Weights of a small mixture-of-experts language model, trained from scratch on English Wikipedia.
Size: width 192, vocabulary 22239.
Training: a variant of SOAP for the experts, 614M tokens, 4688 steps.
Below are experts of layer 10 (counted from 0) of a mixture-of-experts language model. Rows are named router (the router's row for the expert), up (a neuron's input weights, with its number) and show model dimensions 96-191. Each number is 128 + 24 x the weight over its row's rms, rounded and kept within 0 to 255.
Before each expert's rows: a language model's description of what the expert responds to. This comes from a sample of Wikipedia text that the model never trained on.

# expert 35
Description: Line breaks that begin bulleted infobox or list items after headings, plus word-initial prefixes like re, co, sub, pre, non, trans, inter.
router [ 84 113 154 141 159 116 141 143 125  94 123 140 163 174 117 120 123  86 163 112 118 115 149 122 111 139 167 148 136 108 127 149 103 155 129  87  83 116 126 148  96 145 144 114 153 130 128 135 140 101 128 156 101 127 148 108 140 134 126 148 149 128 173 135  77 144 196 107 109 161 121 157 106 160 142 124 135 128 156 166 153 120 117 121 154 132 110 148  96 123 131 154  80 118 122 165]
up0 [135 140 141 160  83 153 139 123 133 131 111  87  97 102 156 120 137 146 166 170 118 119 123 127 140 104 131 123 144  94  99 141 137 134 161 147 139 119 109 108 140 125 127 150 123 129 141 104 128 128  98 126 123 131 125 104 147 132 125 176 150 152 118 137 112 163  98 126  89 145 140 148 148 130 104 115 113 146  80 142 114  95 125  83 155 170 124 145 169 147 117 114 124  99 132 139]
up1 [125  98 182 108 142 138 123 110 128 133 121 144 122 117 107 102 122 120 127 135 111 119 107 196 154 124 112 139 128 127 159  87 158 174 120 142 103 155 148 114  67 137 122 107 121  99 174 159 141 109  83 152 110 141 138 149 128 150 106 168 113 134 141 191  69 153 126 137 102  95 105 119 146 149 114 128 137  94 137  70 154 191 117 120 134 152 142 101 108 146 136 121 140 138 140 126]
up2 [101 106 117  79 151 121 168  81  83  74 156 142 111 132 103 145 161 182 130 101 140 116 136 101 152 129 126 143 114 121 128 125 167 156 148 144 134 163 171 114 141 132 154 137 135 127  98 142 128 140 133 132 139  89 141 113 109 142  97 134 129 129 117 115 126 161 123 136 138 133 139 149 123 190 146  98 140 104 146 181 152 115 126 167 121 109 131 136  66 109 163 188  88 117 127 148]
up3 [107 141 128 157 133 125 163 155  99 134 157 121 140 137 121 134 127  84 166 160 124 109 132  92 142 112 125 135 103 124 140 156 135 128 144 120 154 120 121 125 109  81 152 150 127 113 172 115 148 118  93 140  79 163 161  95 164 125 144 162 111 137 178 106 148 113 133 136 123 132 110 136 145 192 126 111 151 146 129 152 107 143  96 142  76 154 136 139 140  84 138 108 127 160 134 116]
up4 [173 133 158  75 156 168 141 175 135 110 129 130 144 144 106 130 174 135 168 128 136 142 134 114 121  66 120 140 128  81 120 133 140 141  90 107 107  79 143 135 147 147 138 123  97 134 107 131 126 123 144 103 137 129  87 100 154 142  98 144 104 118 107 142 124 136 156 132 119 132 136 155 157  80 141 155 121 145 129 146 121 122  88 128 110 146 141 117 134  88 108 122 115 164 110 141]
up5 [129 135 129 135  91 122  95  87  85 104 131 124  89 158 119  83 106  85 143 139 133 149 112 113  89 135 117 114 143 125 154 136 145  96 141 178 100 136 134 150 120  95 124 164 136 117 121 130 120 129 163  78 136 145 100  89 145 139  93 123 116 153 141 113  96 153 131 142 144 142 148 183  85 121 129 134 154  82 111 117 146 102 117 118 157 124 104 157 135 148  87 149 179 128 138 124]
up6 [164 143 165 132 108 140 162 123 140  69 124 135 140 150 176 115 125 102 178 163 129 129 165 131 132 131 131 157 119 146 133  96 191 101 144 131  96  89 171 123 133 131 105 127 119 163 126 174 150  98 162 139 143 140 144 108 151 143 131  92  99 138 115  79 149 129 115  93  87  89 127 124 120 110 140  78 119 122 112 152 163 104 115 157 155 128 113 106 143 121 153  84 141 119  93  92]
up7 [135 115 126 106 156 114 162 118 132 169 151 108 116 116 146 162 139 111 138 129  93 165 140 151 116  93 151 107 133 109 109 120 145 108 122  87 117 121 114 110 144  98 146 135  89 171 154 152 125  85 160  91 112 152 122 122 161 145 144 121 113 112 166 136 104  91 158 100 168 104  85  99 104 147  92 109 148  62 107 111 147 132 109 119 145 129 102 120 170 132 101 134 138 163 127 146]
up8 [123 133 155 131 168 113 103 172 163 114  95 106  95 159 128 154 120 125 133 120  92 102  94 136 126  98 132 102 152  71 131 100 138 134 134 115 111 140 130 148 120 151 108 150 173 130 101 144  70  70 160 116 114 112  95 129 121 105 152 136 105 126 145 128  87 104 107 120 139 111 126 111 153 124 147 117 146 106 134 107 152  86 165 125 130 191 143 115 153 125 129 129 109 114 136 123]
up9 [ 92 127 130 157  95 117  92 129 144 116 137 120 109 161 151 100 117 144 103 148  90 105 129 117 107  83 121 134 116 177 116 133 141 119 142 142 130  91 189  93 135 108 141 154 106 140 144 160 120 177 151 158 182 137 115  81 136 118 196 153 112 102 128 144 138 129 106 125 124 108 132 118 137 108 122 103  99 138 135 156  96 135 100 139 166 169 122 136  92  78 144 176 102 151 102 119]
up10 [119 112 162 153 170 125 132 130 154 114 134 118 120 143 175 167 133 125 115 148 168 145 129  94 163 166 111 129 139 120 100 111  79 146 124 101 145  89  97 103 119 139 108 115 126  97 100  90 126 114 128 117 137 143 120 156  97 163 106 157 178 136  90 175 120 130  94 129 109 144 115 116  78 154 135 142 124 152 123 157 115 140  98 112 117 120  91  96 119  77 161  88 153 128 149 138]
up11 [112 105  70  86 148 120 153 132 110 105 183 112 115 102 156  81 180 137 138 155 155 136 125  97  85 153 137 158 123 139  92 136 154 141 112 147 142 118 105 142 137 133 120 134 135 127 132 147 154 130 180 162 119 152 114 127 129 163 143 114 127  96 142 124 106 165 132  94 108  94 136 137 143  94 105  95 122 139 160 115 164 115 108 148 128 154 119 125 171 115 134 142 161 151 149 124]
up12 [138 109 132 136  93 151 131 149 129 108 109 111 105 167 135 128 109  86 109 129 110  96 109 136 121 147 161  94 126  99 120 129 104 130 124  99  94 164 114 133 119 143 155 146 106 146 124  99 114 123 105 155  79 105 125 108 126 135 170 131 124 196 126 134  86 128  95 134 113 110 119 125 161 145 129 148 111 110 128  88 146 121 133 141 121 148 146 172 144 102 154 117  96 151 114 166]
up13 [136 127 147 168  61 151 161 142 141 120  93 111 141 131 122  90 147 102 104 164 123 110 132 101  97 127 142 133 153 135  98  92 140 122 102 101 112 133 130 102 149 128 137 172 147 135 122 115 133 171 147 117 179 132 127 120 106 170 138 129 123 101 147 111 168  87 160 135 126 138 110 138 142 134  92 143 116 193 127 145 122 108 135 108 156 127 101  72 133 119 131 131 136 124 113 118]
up14 [157 122 103  85 142 149 106 130 106 104 140 158 137 134 120 108 179 122 109 111 150 130 144 148 143 126  98 133 115 105 123 154 105 130 130 114 126 117 130 164 125  93 116  94 149  86 155 132 120 103 133 140  55 102 158 118 109 115 135 119 198  99 121 111 123 127 141 121  93 136 149 132 148 138 137 119 123 143 135 145 142 117 101 141 168  91 149 145 122 142 126  80  98  98 131 164]
up15 [134 136 169 102 135 146 130 123 104 112 146 145 156 142 143 153 113 138 134 106 108 110 123 116 129 112 116 178 129 169 124 136 122 110 173  85 106 152  82  79  85 102 167 120  91 131 132 138 181 118 179 130 142  77 125 118  81 145  87 125 114 131 117 123 140 124 145 150 152 118 125 154 154 121 158 121 107 112 115  66 108 125 117 148  88 142 142 105 153 140 110 133 121 106 131 111]
up16 [117 133 136 108 163 145 162 155 106 150 122 130 153 154 107 120 132 127 117 142 142  95 140 128  98 135 167 128 120 116 132 165 129 116 105 117 113 103 125 141 132 118  93 140 115 134 125  90 132 129  99 108 169 150  87  78  93  81 130 145 116 111 142 118 108 137 143 119 136 101 103 123 174 119 164 153 133 102 117 100 102 132 102 148  94 166 139  92 104 168 145 102 125 105 126 121]
up17 [ 70 117 124 108 154 142 164 123 113 139 147 107 145 150 125 118  84 115 160  99 105  93 149 148 106 128  99 134 106 135 138 126 140 107 161 133 156 158 103 115 140 110 147 122 136 127 117  86 135 101 141  92 139 122 110 134 118 150 111  89 124 118 122 115 112 138 121 106 147 141  72 157 173 166 110 108  68 132 124 135 114 140 118 142 106 141 135 120 114 151 146 124 119 158 165 131]
up18 [135 146 132 106 141 167  92  85 136 100 161 153 119 170 125 101 134  69 132 127 169 126 173 118 111 122 108 130 144 158 101  90  81 105 147 135 140 119 137 129 138  69 128 111 103 134 128 152 152  68 155 153  86 122 125 120 125 146 108 128 117 134 168 149 115 106 150  96 149 176 123 126 139 132 125  95 108 134  94 148 126 128 158 142 131 119 126  98 112 145  99 126 135 158 136 181]
up19 [114  69 183 107  95 101 152 111 101 148 108 100 106 145 117 121 128 132 127 137 164 179 160 126  96 130 126 128 164 148 167 137  58 118 111 104 114 116 122  87  74 107 121 140 151 112 108 133  94 119  84 112 137 118 138 140 139 134 171 138 127 124 139  78 133 164 117 128 158 138 115 138 127 154 151  96 116 115 131  85 159 149 119 144 102 104 126 125 132 116 171 130 132 114 138 146]
up20 [126 127 141 109 111 176 186 149 121  95  76 101 135 132 104 145 130 143 111 208 164 126 112 166 101 127  99 142 129 154 129 105 110 136 124 152 154 116 129 133  95  84 143 151 134 155 171 118  98  93 134 124  98 111 137 129  94 171 152 169 114 159 181 153 128 145 113 118  81  89  99 128 106 128 135 181 124 131 142 142 124 139 138 124 123 142 114 125 107 136 160 141 126 147 148 146]
up21 [152 111 155  71 116  98 158 139 116 117 162 123 133 148 154 124 131 155 144 144  97 143 175 154 100  92 160 156 140 138 116 134  93 140 123 126 145 119 110 138 113 144  93  98 139 131  93 149 115  97 106 110 147 162 133 156 141  99 124 135 128 140 121 121 131 167 118  91  85  90 107 150 130 136 117 138  91  69 141 139 151 107 129 165 118 119 148 130 134 136  85  92 103 148 127 132]
up22 [129 126 148 136  89  97 147 132 129 106 152 131  99 115 148 160 101 140 127 105 157 172 110 133  95 131 149 178 145 130  86 127 109 158 114  83 122 119 123 128 144 180 139 123 124 156 135 141  92 120 166 142 105 102 133  95 126 159 137 145 167 109 144  95  92 134 107 121 151  89 150 120 176  95 144 122 162 156 144 124 123 125 108 119 107 154 110 120 148 126  92 146  91 131 140 118]

# expert 5
Description: Line breaks, heading markers like == and ===, and table pipes or |---| rows, e.g. after "Personal life", infobox lists, stat tables.
router [111 158 135  91 102 127 136 152 155 183 157  94 118  85 113 201 113 118 101 127 127 159 122 121 184 136 144 173 154 162 140 165 114 142 149 104 139 129 101 113 141 116 139  90 117 136 112 148 132 123 114 124 153 156 105 176 112 151  88 124 121 145 149 144 125  80 136 126 144 114 174  96 141 144 156  90 110 129 134 151 134 107 121 165 135 125 141 153 131 159 110 136 144  87 107 143]
up10 [126 112 114 110 132 140 171 104 135 166 152 145 131 123 110 134 125 126 124 133 115  83 112 121 178 147 151 123  90 150 156 110 116 131 135 126 133 106 180 143 139 114 153 130 147 116 133  98  98 159 140 129 156 132 145 120 109 137 128 109 156 145 172 149 104 157 146 121 138 142 130  87 170 137  86 108 105 117 133 164 123 136 123 110  98 140 120 141  51 120  68 111 102 141 157 161]
up11 [ 93  95 152 114 113 111 139 114 159 114 122 126 177 108 136 110 123 119 143 166 138 135 135 165 124 134 129 144 125  91 157 144 133 152 101 147 126 137 124  89  94 128  97 150 143  94 135 174 112 171 144 165 153 154 113 144 102 106  89 132  97 142  90 166 140 147 214  98  95 129 111 128 128 104 126 132 132 140 158 133  91 103  75 168 102 101 149 144 124 145 123 138 117 131 143 149]
up12 [144 106 102 129 142 134 153  90 118 136 146 152 113 130  95 129 148 126 102 111 147 138  91 111 128 105 105 136 170 153 133 119 114  97 125 134 138 216 109 118 120 112  86 128 135  87 111 123 109  86 182 128 153 133 175 144 136 127 110 127 113 143 152 135  93 118 117 142 161 148 113 141 112 148 118 135 169 147 127 120 101 160 148 125 132 114 157 120 200 181 118 125 115 113  98  89]
up13 [157 102 168 100 112 186 129 112 131 174 143 143 110 123 101 176 122 121 143 121 105 109 128  93 166 171 170 124 114 129 140 147 143 149 184 155 112 118 126 112 109 103 154 119 127 121 105 174  97 118  58 106 150 134 158 120 134 140 119  94 167 101 129 172 134 124 149  91 115 105 124 109 158 126 147 104  99 177 119 128 148 119 132  89  78 123 138 133 142 142 131 122 128 131 150 121]
up14 [134 158 131 118 104 145 112 125  82  92 111 116 168 142 133 142  90 102 157 124 150 110 114 144 170 131 123 100 128 142 130 103 130 189 140 104 146 158 150 134 168  96 105 129 130 107 136 124 117  78 104 141 148 104 146 118 137 149  90 156 133 126 151 105 136  95 163 109 140 124 170 110 172 131 138 162  90 115 116 145 123 111 101 177 128 133 139 102  88 140 163 108 130 181 166 138]
up15 [141 118 142  93  99 144 110  96 120 149 130 131 132 141 123 122  95 157 102 144 141 134 157 122 178  62 135 127  98 155 148  97 175 110 144 150 155 126  97 101 145  90 149 110 154 138 125 125 133 155 169  98 124 161 120 125 130 135 147 134  99 141 165 145 147 127 145 126 143 131 131 149 176 150 129 152 109 137 157 112 109 170  89 128 132 121 151 113 131 138 113 147 137 104 137 126]
up16 [181 118 121  92 119 167  72 119 130 107  92  99 107 121 136 165 160 149 127 145 132 127 106 129 128 101 108 150 122 117 123 110 151 111 153  87 138 176  96  76 141 144 140 118 132 136 142 155 118 118 108 120 113 157 135 157  96 158  99 127 167 129 141 105 134 174  97  87 133 112 138 122 150  86 100  93 117 120 145 147 134 112 104 110 122 152  95 117 136 115 135 182 117 115 119  82]
up17 [ 99  89 144 133 138 167 153 141  74 170 179  82 128 103 117 113  87 113 149 148  84  99 124 146 103 122 116 142 133 120 195  99 140 136 161 126 140  95 146 145 127 100  82 103  96 135 135 122 144 151 121 143 107 125 136 152 136 133 131 134 129 100 120 102 118 155 111 126 123  88 125 100  98 143 109 114 125 150 117 120 101 146 160 113 137 137 112 136 142 173 139 147 143 150 112 137]
up18 [153 143 153  70 123 153 148 126 119 190 173 145 141 146 140  88 153 130 104 139 120 115 146 113 123 102  71 128 122 125  96 124  95 152 128 130 131 105  89 106 163  88 103  98 119 111 118  93 125  83 116 105  89 169 101 151 134 156 112 126 165 144 127  98 122  80 118 127  96 107 131 124 197 150 117 127  84 129 130 141 121 121  92 104  94 131 136 118 143 131 109 125 143 105 122 152]
up19 [139 119 113  91 145 148 115 144 122 130 133 124 132 113 132 142  90  99 120 136 138 130 152 110 149 140 115 116 146 101  95 163 108 148 109 116  75 132  83 147 110 175 126 144 160 114 114 123  72 129 101 107 163  98  82 113 148  78 123  96 171 153 133 129 111 139 167 122 114 134 137 104 142 121 118 117 133 136 101 117 107 103 150 127 147 144 129 132 167 151 120 142  90 120 144 159]
up20 [ 98 137 127 143 142 131 139 138 119 117 153 119 156 132 125 120 116 129 119 153 141 161 152 120 134 106 119 119 125 177 119 101 114 126 190 107  97 121 121 103 122 119 103 131  99 138 161  83 134 147 114 108 189 133 111 141 120 124 131 129 114 117 137 180  98  91 155 133 123 133  54 127 142 188 116 103 107 115  98  83 104 125 153 117  93 139 127  90 126 167 116 119 123 112 131 108]
up21 [110 112 113 119 140 162 103 132 107 150 115 125 134  90 159 134 142 110 122 143 142 124 171 100 128 148 106 118  94 143 138 140 120 127 140 118 129 123 151 138 121  88 191 118 142 155  97 128  63  66  99 145 121 159 101 142 138 134 141 100 120 170 120 143 128 108  71 112 109 130 113  89 159 145  95 123 100 160 144 150 115 119 106 115 114 152 113 161  98 138  99 128 125 161 153 158]
up22 [150 113 117 130 138 134 141 118 142 109 136 134 127  91 132 162  79 131 149  50  88 107 106 124 139 131 130 189 119 134 102 148 162 129 104 161 130 122 148 131 155 137 101 127 127 119 117 131 128 116 162  91 146 130 138 119 138 143 134 117 145 132 125 107 165 152 153 130 164 121 122 146 111 122 105 131 137 155 135 119  87 123 103 113  78  89 134 120 139 104  90 156 121 168 107  93]
up23 [169 137 127 154 150  95 139 129 146 143 116 128 157 135 101 169 129  68 108 153 145 125 142 127 169 121 108 118 137 154 169 136 158 120 162 121 209 154 127  79  86 140  87 135 140 166 119  97  97 110 169 131 137 103 153 137 116 138 124 152 116 135 152 172  73  94 115  96 115 134 123 142 139 114 159 116 101 110 136 166 120 165 147 162 131 159 119 103  99 141 138 115 178 109 159 134]
up24 [172 126 143 111 116 153 121 177 111 111 139  81 106 100 129 128  94 115 148 151 110 123 109 147 123 131 176 166 108 126 135 147 111 106 137 104 126  97 114 126 120  99  85 127 169 145  90 119  85 116 118 120 142 109  77 148 137 148 153 105 104 123 154  97 177 105 105 127 144  88 109 149 173 107 148 121 155 103 150 112 149 131 151 145 153 134  69 139 144 142  65 120  77 131  78 116]
up25 [152 165 162 132  94 172 119 145 167 138 143  91 100 112  84 125  93 165  96 123  99 139 116 130 137 118 145 117 166 147 113 118 166 142 109 122 157 116 104  92 113  85 123 123 122 148 132 170 148 108 138 136  89 124 145 127 121 130 143 124 141 151 145 121 102 126  97 130 126 148 113 149 107 159 116 144  99 129 120 168 142 137 114 116 152 132 156 160 101  71 117 119 128 138 124  93]
up26 [160 125 134 110 129 138 107 142 139 139 181 153 115 136 129 149 138 120 148 171 121 131 142 150 133 110 118 159 130 109 112 123 164 147 131 116 130 124 215 108 159  97 157 154 143 149 101 142 146 111 133  75 131 141 137 182 139 123 151 116 116  91  53 175  98 107 150  97 100 117 129 128 176 101 128 108 119 114 106 116 117  84  86 112 121 186 166 122  87 132 104 182 123 150  94 109]
up27 [ 97 156 102  77 147 166 123 180 133 133 118 132 131 150 152 117 117 140 181 135 117 143 127 107 151 128 145 148 114  93 159 131 104 151 132 158 104 162 110 116 144 150 108  84  96  93  87 133  94 104 127  86 154 165  91 123 140 118  94 195 129 153 105 137 126 167 130 111 134 152 108 127 176 137 108 124 119 142 146  78 123 131  80 111 127  95 166 185 120 152 141 106 174 141 152 131]
up28 [128 121 116 143 127 109 158  97 170 116  98 133  73 133 125 108  65 109 130  96  94 171 151 139 159 109 135 150 122  78 172 148  93 154 122 143 150 101 118 128  92 128 141 157 118 113 144 127 160 127 123 137 105 126 115 153 131 156 110 123 110  84 138 132 124 110 111 109 131 161 126 148 120  83 105 120 118 154 111  95  94 137 104 174 138 123 127  92 104 135 105 133 141 114 180  91]
up29 [166 117 110 112 128 100 131 104 153 134 114 135 149 101 139  98 122 141  72 166 157 139 103 124 155  95 115 169 169 127 152 156 123 150 140 141 160 177 137 103 100 140 128 167 132  94  97 148 125  90 111 152 117 140 141 143 137 136 154  91 107 135 114 130 116  91 106 133 125 142 138 120 142 119 144 106  79 112 166 139 150 156 121  56 136 151 174  88 130 162 106 163 106 124 152 102]
up30 [139 114  96 109 126 116  70 121 131 148 185 166 159 141  96 111 133 100 146 133 158 141 165 113 113 134 130  90 104 120 126 119 115 203 126 117  91 154 113 111 116 107 120 127  78 108 105 143 120 176 112 113 157 100 139 125 133 140 150 123 151 116  74 123 112 121 116 107 148 140  70 128 136 157 150 138 114 121 114 116  91 141 109 137 146 143 132 146 115 131  68 146  96 125 103 137]
up31 [143 151 153 111  96 143 164 103 118 180 120 150 106  99 138 145 114 114 154 151 104 146 136 114 128 110 126 103 137  85  98 136 108  85 129 139 135 122 133 141 112 125 118 131 134 142 157  84 123 165 131 106 173 130 135 117 114  84 140 150 154 100 139 131 105 131 132 117 130  59 167 126 146 115 152 129 124 161 125 125 126 150 130 120 142 149 127 117 101 150  99 147 101 124 134 126]
up32 [144 153 141 150 118 145 141 142 175 128 152 114 124 123 108 127  91 117 105 164 111  88 118 139 139 114 112 156 151 148 111 152 131 171 151 106 136 127 169 127 113 137 124 130 131 122 152 114 155 127 127 127 164 195 125 128 145 127 129 115 133 159 123 118 148 141 101 106 102  93 187 110 141  97 131 176  92  88  94  84 134 115 125  88 151 114 106 117 140 134  98 137 128 132 146 139]

# expert 48
Description: Line breaks, section endings, decimal points in coordinates, date-range dashes and linking words like to, would, must, which, during.
router [159 192 125 111 120 170 134 135 147 125 163 140 116 147 105 134  74 145 148 111 114 142 170 170 148 151 153 117 164 122  98 113 143 106 121 159 153 126 153 128 106 138 140 112 135 167 123 100 130 152 123 110  98  99 152 119 118 111  82 141 142 113 150 146 138 101 137 109 110 136 122 166 115 147 121 116 106 155 170 154 149 168 112 141 203 125 160 153 141 173 122  64 140 109 103 125]
up0 [116 153 123  90  81 111  97 120 103 166 153 181 148 180 133 142  88 155  93 141  92 123  83 112 112 127 171 138  89 171 110 119 125 103 132 139 141 108 121  88 115  96  78 149 144 134 126 121 148  80 129 102 134 131 139 142 133 147 137 176 156 167 134 144 161  48  90 152  85 142 128 149 128 107 102 163 124 139 138 111 136 123  94 124 131 119 125 102 118 140 146 149 161 101 100 138]
up1 [129 107 142 110 109 118 136  98 182 118 118 125 144 129 142  65 106 103 126 112 103 110 102 175 176 113 176 100 135 135 126 123 112 151  96 159  95 171 166 120 131  87 146 144 146 139 124 168 168 108 143 124 108 137 152 108 130 136  91 122 139  91 148 145 150 122 142 133 140 123 122  94 135 120 144 135 121 104 126 121  85 151 118 146 140 129  91 151 107 141 146 119 115 115 150 121]
up2 [142 145 166 102 101 155 179 127 135 118 131 153 112 119 112 114 142 134  94 115  84 110 152 137 122 132 140 175 112 146 100 115 116 123 101 132 112 158 181 131  91 136 154 119 165 123 145 174  77 125 111  93 113 127 120 121 130  75 146 116 100  85 110  92 155 123 121 126 116 122 192 158 126 120 119 106 135 124 116 110 139 142 122 155 153 103 120 147 141 105 152 123 124 132 132 122]
up3 [187 116 159 101  96 134 122 120  87 158 152  88 141 161 124 119 109 149 144 130 136 154 114 126 146 166 119 109  68 133 103 138 163 114 119 130 112  82 161 138  91 131 142 186 113 134 124 127 115 146 152 113 129 162 163  63 122 126 155 125 123 126 174 104 100 124 142 143 107  96 115 156 140 153 164 139 118 111 121 168 139 140 122 136 146 117 132  98  90 133 144 112  88 148 127 114]
up4 [157 149 115 125 117 139 114 111  96  92 163  82  99 118 108 135 127 139 141 100 102  81 138 151 129 137 119 120 115  80 123  92 117 145 114 136 100 105 109 110 149 120 118 111 108 111 119 114 126 122 124 134 166  90  79 150 146 118 145 140 103 105 122 139 114 154 150 107 156 137 155 103 121 145 171 123 127 169 177  86 117 105  96 109 119 121 164 151 146 111 162 109 144 114 140  93]
up5 [142  97 136 182 132 163 163 147 102 157 131 119 123 118 133 101 112 134 138 111 152 154 145 157 140 132 152 148 118 136 100 103 131 113 107 150 175 117 138 110 127  86 167 162 121 134 112 100  78 166 136 110  95 123 165  72 137 136 107 142  82 153 135 147 157 149 132 148 161 119 119 110 151 128  86 133 122  99 153 140 107 130 117 132 155 159 139 178 124 117 153 144 137 109 112 142]
up6 [159 148 132 133 126 110 140 145 145  56 135 128 143 134 162 145 113 115 117 146 128 138 153 123  96 124 126 135 129 127 122 105 105 111 119 146 190 141  62 131 141 133  95 120 135 104 125 148  96 114 123 110 129 174 157 123 122 163 124 158 111 114 140 120 113 116  96 101 147 121 116 144 148 154 135 162 148  78  73 140 109 103 126 128 133 125 126 115 171 126 118 165 149 152  88 134]
up7 [181 140 100 114 127 127  84 114 123 121 162  96 127 145 100 128 113 127 120 148 117 133 141 153 136 128  86 102 115 109 124 107 128 135 131 155 162 133  98 116 156  80 158 130 155 165  72 134 122 108 113 109 122 113 103 136 109 115 159 134 113 120 114  91 110 124  95 167 139 142 148 109 111 151 114 148 127 144 108 110 125 148 148 136 159 100 131 100 168 178 170 107 159 131 149 157]
up8 [132 131  74 136 119 137  96 121 148 108  84 102 100 171 127  81 110  79 106 142 117 171 130 104 129 128 117 116 164 143 114 124 121 109 118 148 142 147 134  99  79 146 131 101  85 126 147 124 103 142 100  94 146 137 101 123 146 126 133 109 150  85 171  94 136 101 131  91 146  67 111 136 142 158 114 135 119 117 153 122 151 123 123 115 145 123 137 113 152 156 158  97 119 165 151 122]
up9 [113 147  91 145 126  93 143 107  94 150 143 144 121 111 115 115  97 123 101 134 114 121  98  98 148 111 135 136 119 133 114 145 132 148  99 128 162 133 114 169 138 141 131 105 128  75 171 110 129 122 146 106  79 118 152 117  91 101 156 174 121 173 136 157  82 135 106 131 137 125 170 139 145 157  77 169 133 120 107 126  83  99 132 136 106 134 127 121 102 100 162 135 135 122 151 103]
up10 [161 139 162 107 147 127 131 136  88 131 148 111 121 142 114 117  91 171  99 136 103 100 171 123 150 109 128 139  99 134 121 129 148 123 112 168 167 125 149 145 117 140 122 109 144 129 138 147 114 124 114 128 148  83 196 118 105 150 122 140  86 104 105 124 119 157 106  91 168 101 133 124 172  92 129 118 124 100 127 140 147 106  91  83 138  96 110 170 102 156 150 116 161 111 115 134]
up11 [136 148 175 129 137 161 136 103 110 121 115  75 130  85 137 164 128 169 135  95  90 120 147 103 131 133 126 119 111 140 119 114 109  98 112 136 145 119 117 150 121  72 139 162 113 116 174 153 128 131 137 136 117 129 135 162 113 139 178 124 131 162 109 107 143 149 120 124 141  90 123 117 106 122 151 129  86 145 148 112 137 143 126 133 117 116 173 152 119 129 174 153 116 111 112 142]
up12 [116  94 136 132 112 149 173 117 137 124 129 112 146 129 137 160 129 134 117 139 146 106  90 119 131 114  72  83 116 128 101 154 152 113 140  90 115 166 190 125  93  88 131 127 139 159 124  98  93 118 135 104 134 107 122 119 123 142 122 140 134 119 124 106 143 111 165 135 100 144 145 108 133 161  95 150  86 146 110 138 144 136 110 117 106 107  94 139 148 130  98 106 171 163 168  65]
up13 [124 121 103 166  98 127 130 157 140 162 126 119  90 155 176 153 147 104 166 102 138  98  94 202 110 136 122 102 101 124 107 139 126 134 124 146  89 153 133  71 151 147 161 145 133 145 121 112 102 152 141 119 117 169 193 165 129 134 124 142 153  92 100 139 147 111  85 139  96  97 120 119 156 108  80 117 147 108 155 146 131 118 145 120 116 145 101 136 181 136  92 134 138 145 124 117]
up14 [160 110 146 144 151 143 110 140 142 129 127 174 136 155 124 167 125 121  91 133 140 126 126 118 136 143 120 117 138 134 134 103 163 185 132  75 104 160 161 147 119  89 137 122  95 137 102 159 117 146 107 133  95 123  90 135 100 132 126 129 137 125 133 170 136 136 110 112 133 168 164 143 141 164  97 157  77  84 122 138  87 156 149 122 127 138 126 113 152 131 152 114 110 134 123 100]
up15 [120 141 108 127 106  81 125 150 130 111 144 107 142 125 125 173 153 121 138 128 135 115 129  91 161 118 126 114 106 100 127  93 104 116 112 150 131 139 108 131 119 102 156 106 122 141 134  84 129 110 151 157 110 107 103 121  85 127 155 113 122 146 116 105 139 127 140 163 109 140 102 131 169  97 155 141  94 123 126 126  80 137 138 144 104 142 181  78 118 208 155 109 169 130 108 151]
up16 [114  59 161 158 115 126  84 127 120 100 108 104 136 122 106 104 115 125 137 157 132 117 139 127 144 138 141 148 179 132 113 130 104 112 126 124 124 156 136 117 152 148 118 145 114 151 124 150  79 107  86 107 126 120 102 128 154 152  89 129 148 111 158 131 124 108 102 148 146 106 125 169 128 171 157 138  72 127 183 175 124 158 146  88 144  99 122 136 135 105 160 144 121 105 126 132]
up17 [155 123 172 113 103 115 125 113 124 138 122  92 128 176 113 111 122 148 110 146 109 132 121  71 144  95 122 131 161 154 130 100 127 131 165  96 135 134 126  76 146 106  99 127 104 106 142  75 151 109 119 107 181 105 125 104 180 153 110 166 134  92 109 162 117 121 127 167 128 124 136 121 102 150 133 138 138 145 128 117 165 155 121 110 167 140 119 140 135 130 110 121  62 127 124 122]
up18 [136 125 145 102 161 125 139 128 129 144 132 111  66 109 148 103  64 165 127 113  96 132 144 134 143 125 115 120  96 161 107 141 128  85 154 147 140 162 146 151 157  81 128 135 146 103 147  95  95 126 161 121 128 123  94 135 141 112 155 162 122 146 145 109 144 146 161 156 164 131 116  99 140 114 105  84 132 180 115 109  93 104 104 115 124  98 123 125 141 156 116  51 141 121 120 122]
up19 [115 141 139 133 110 160 140 126 131 137 100 117 144 141 115 162 117 111 144 148 127 146 134 177 146 113  88  64 132 131 129  98 134 124 108 117 148 124 122 120 128 138 100 117 169 120 112 115 125 140 122  97 106 111 175 144 143  97 121 122 128 139 127 111 106 157 147 112  99 146 132 105 142 110  84 124 136 148 106 112 104 121 106 144 153 147  65 130 114 112 100  93 139 136 153 147]
up20 [167 110 172 106 112 167 168 145 137 116 114 150  90 132 162 114  78 139 169 117 107 111 167 119 117  76 141 157 129 147 184 111 165 114 107 119 122 150 122 100 113 125 144  96 101 152 119  91 137 154 112 157 140 146 119  67 151 150 147 167 136 102 102 142  83 145 109 128 146 114 110 133 129 122 130 128 137 140 155 114 123 150 132 122 105 123 166 129 149 175 138 159 167 125 112 141]
up21 [101 114 151  90 138  99 134 146 150 132 128 130 110 151 157 117 140 127 148 147 133 137 119 137 151 151 130 150 103 151  61 146 156 114 132 142 203 151 113  92 153 159 146 146 124 147 107 118 127  96 167 105 115  49  89 107 135 100 113 153 146 139 137 103 100 123  84 131 134 123 131 155 145 136  94 173  89 135 146 147 107 140 115  94 136 145  96  93 117 165 120 115 140 129 111 102]
up22 [119  97  97 118 120 143 182 144 133 125 123 131 123 158 105 131 135 123 193  54 111 148 146 114 133 118 118 119 118 145 138 178  85 121  97 168 132 121 152 113 148 144 129 143 119 149 130  85 159 116 124 149 153 146 156  95 115  99 130 133 136 121 151 149 163  65  96 139 105 111  98  96 142 102 154 168 159 106 112  96  77 154 175 112  93 126 133 153 141 138 121 161 123  91 143 113]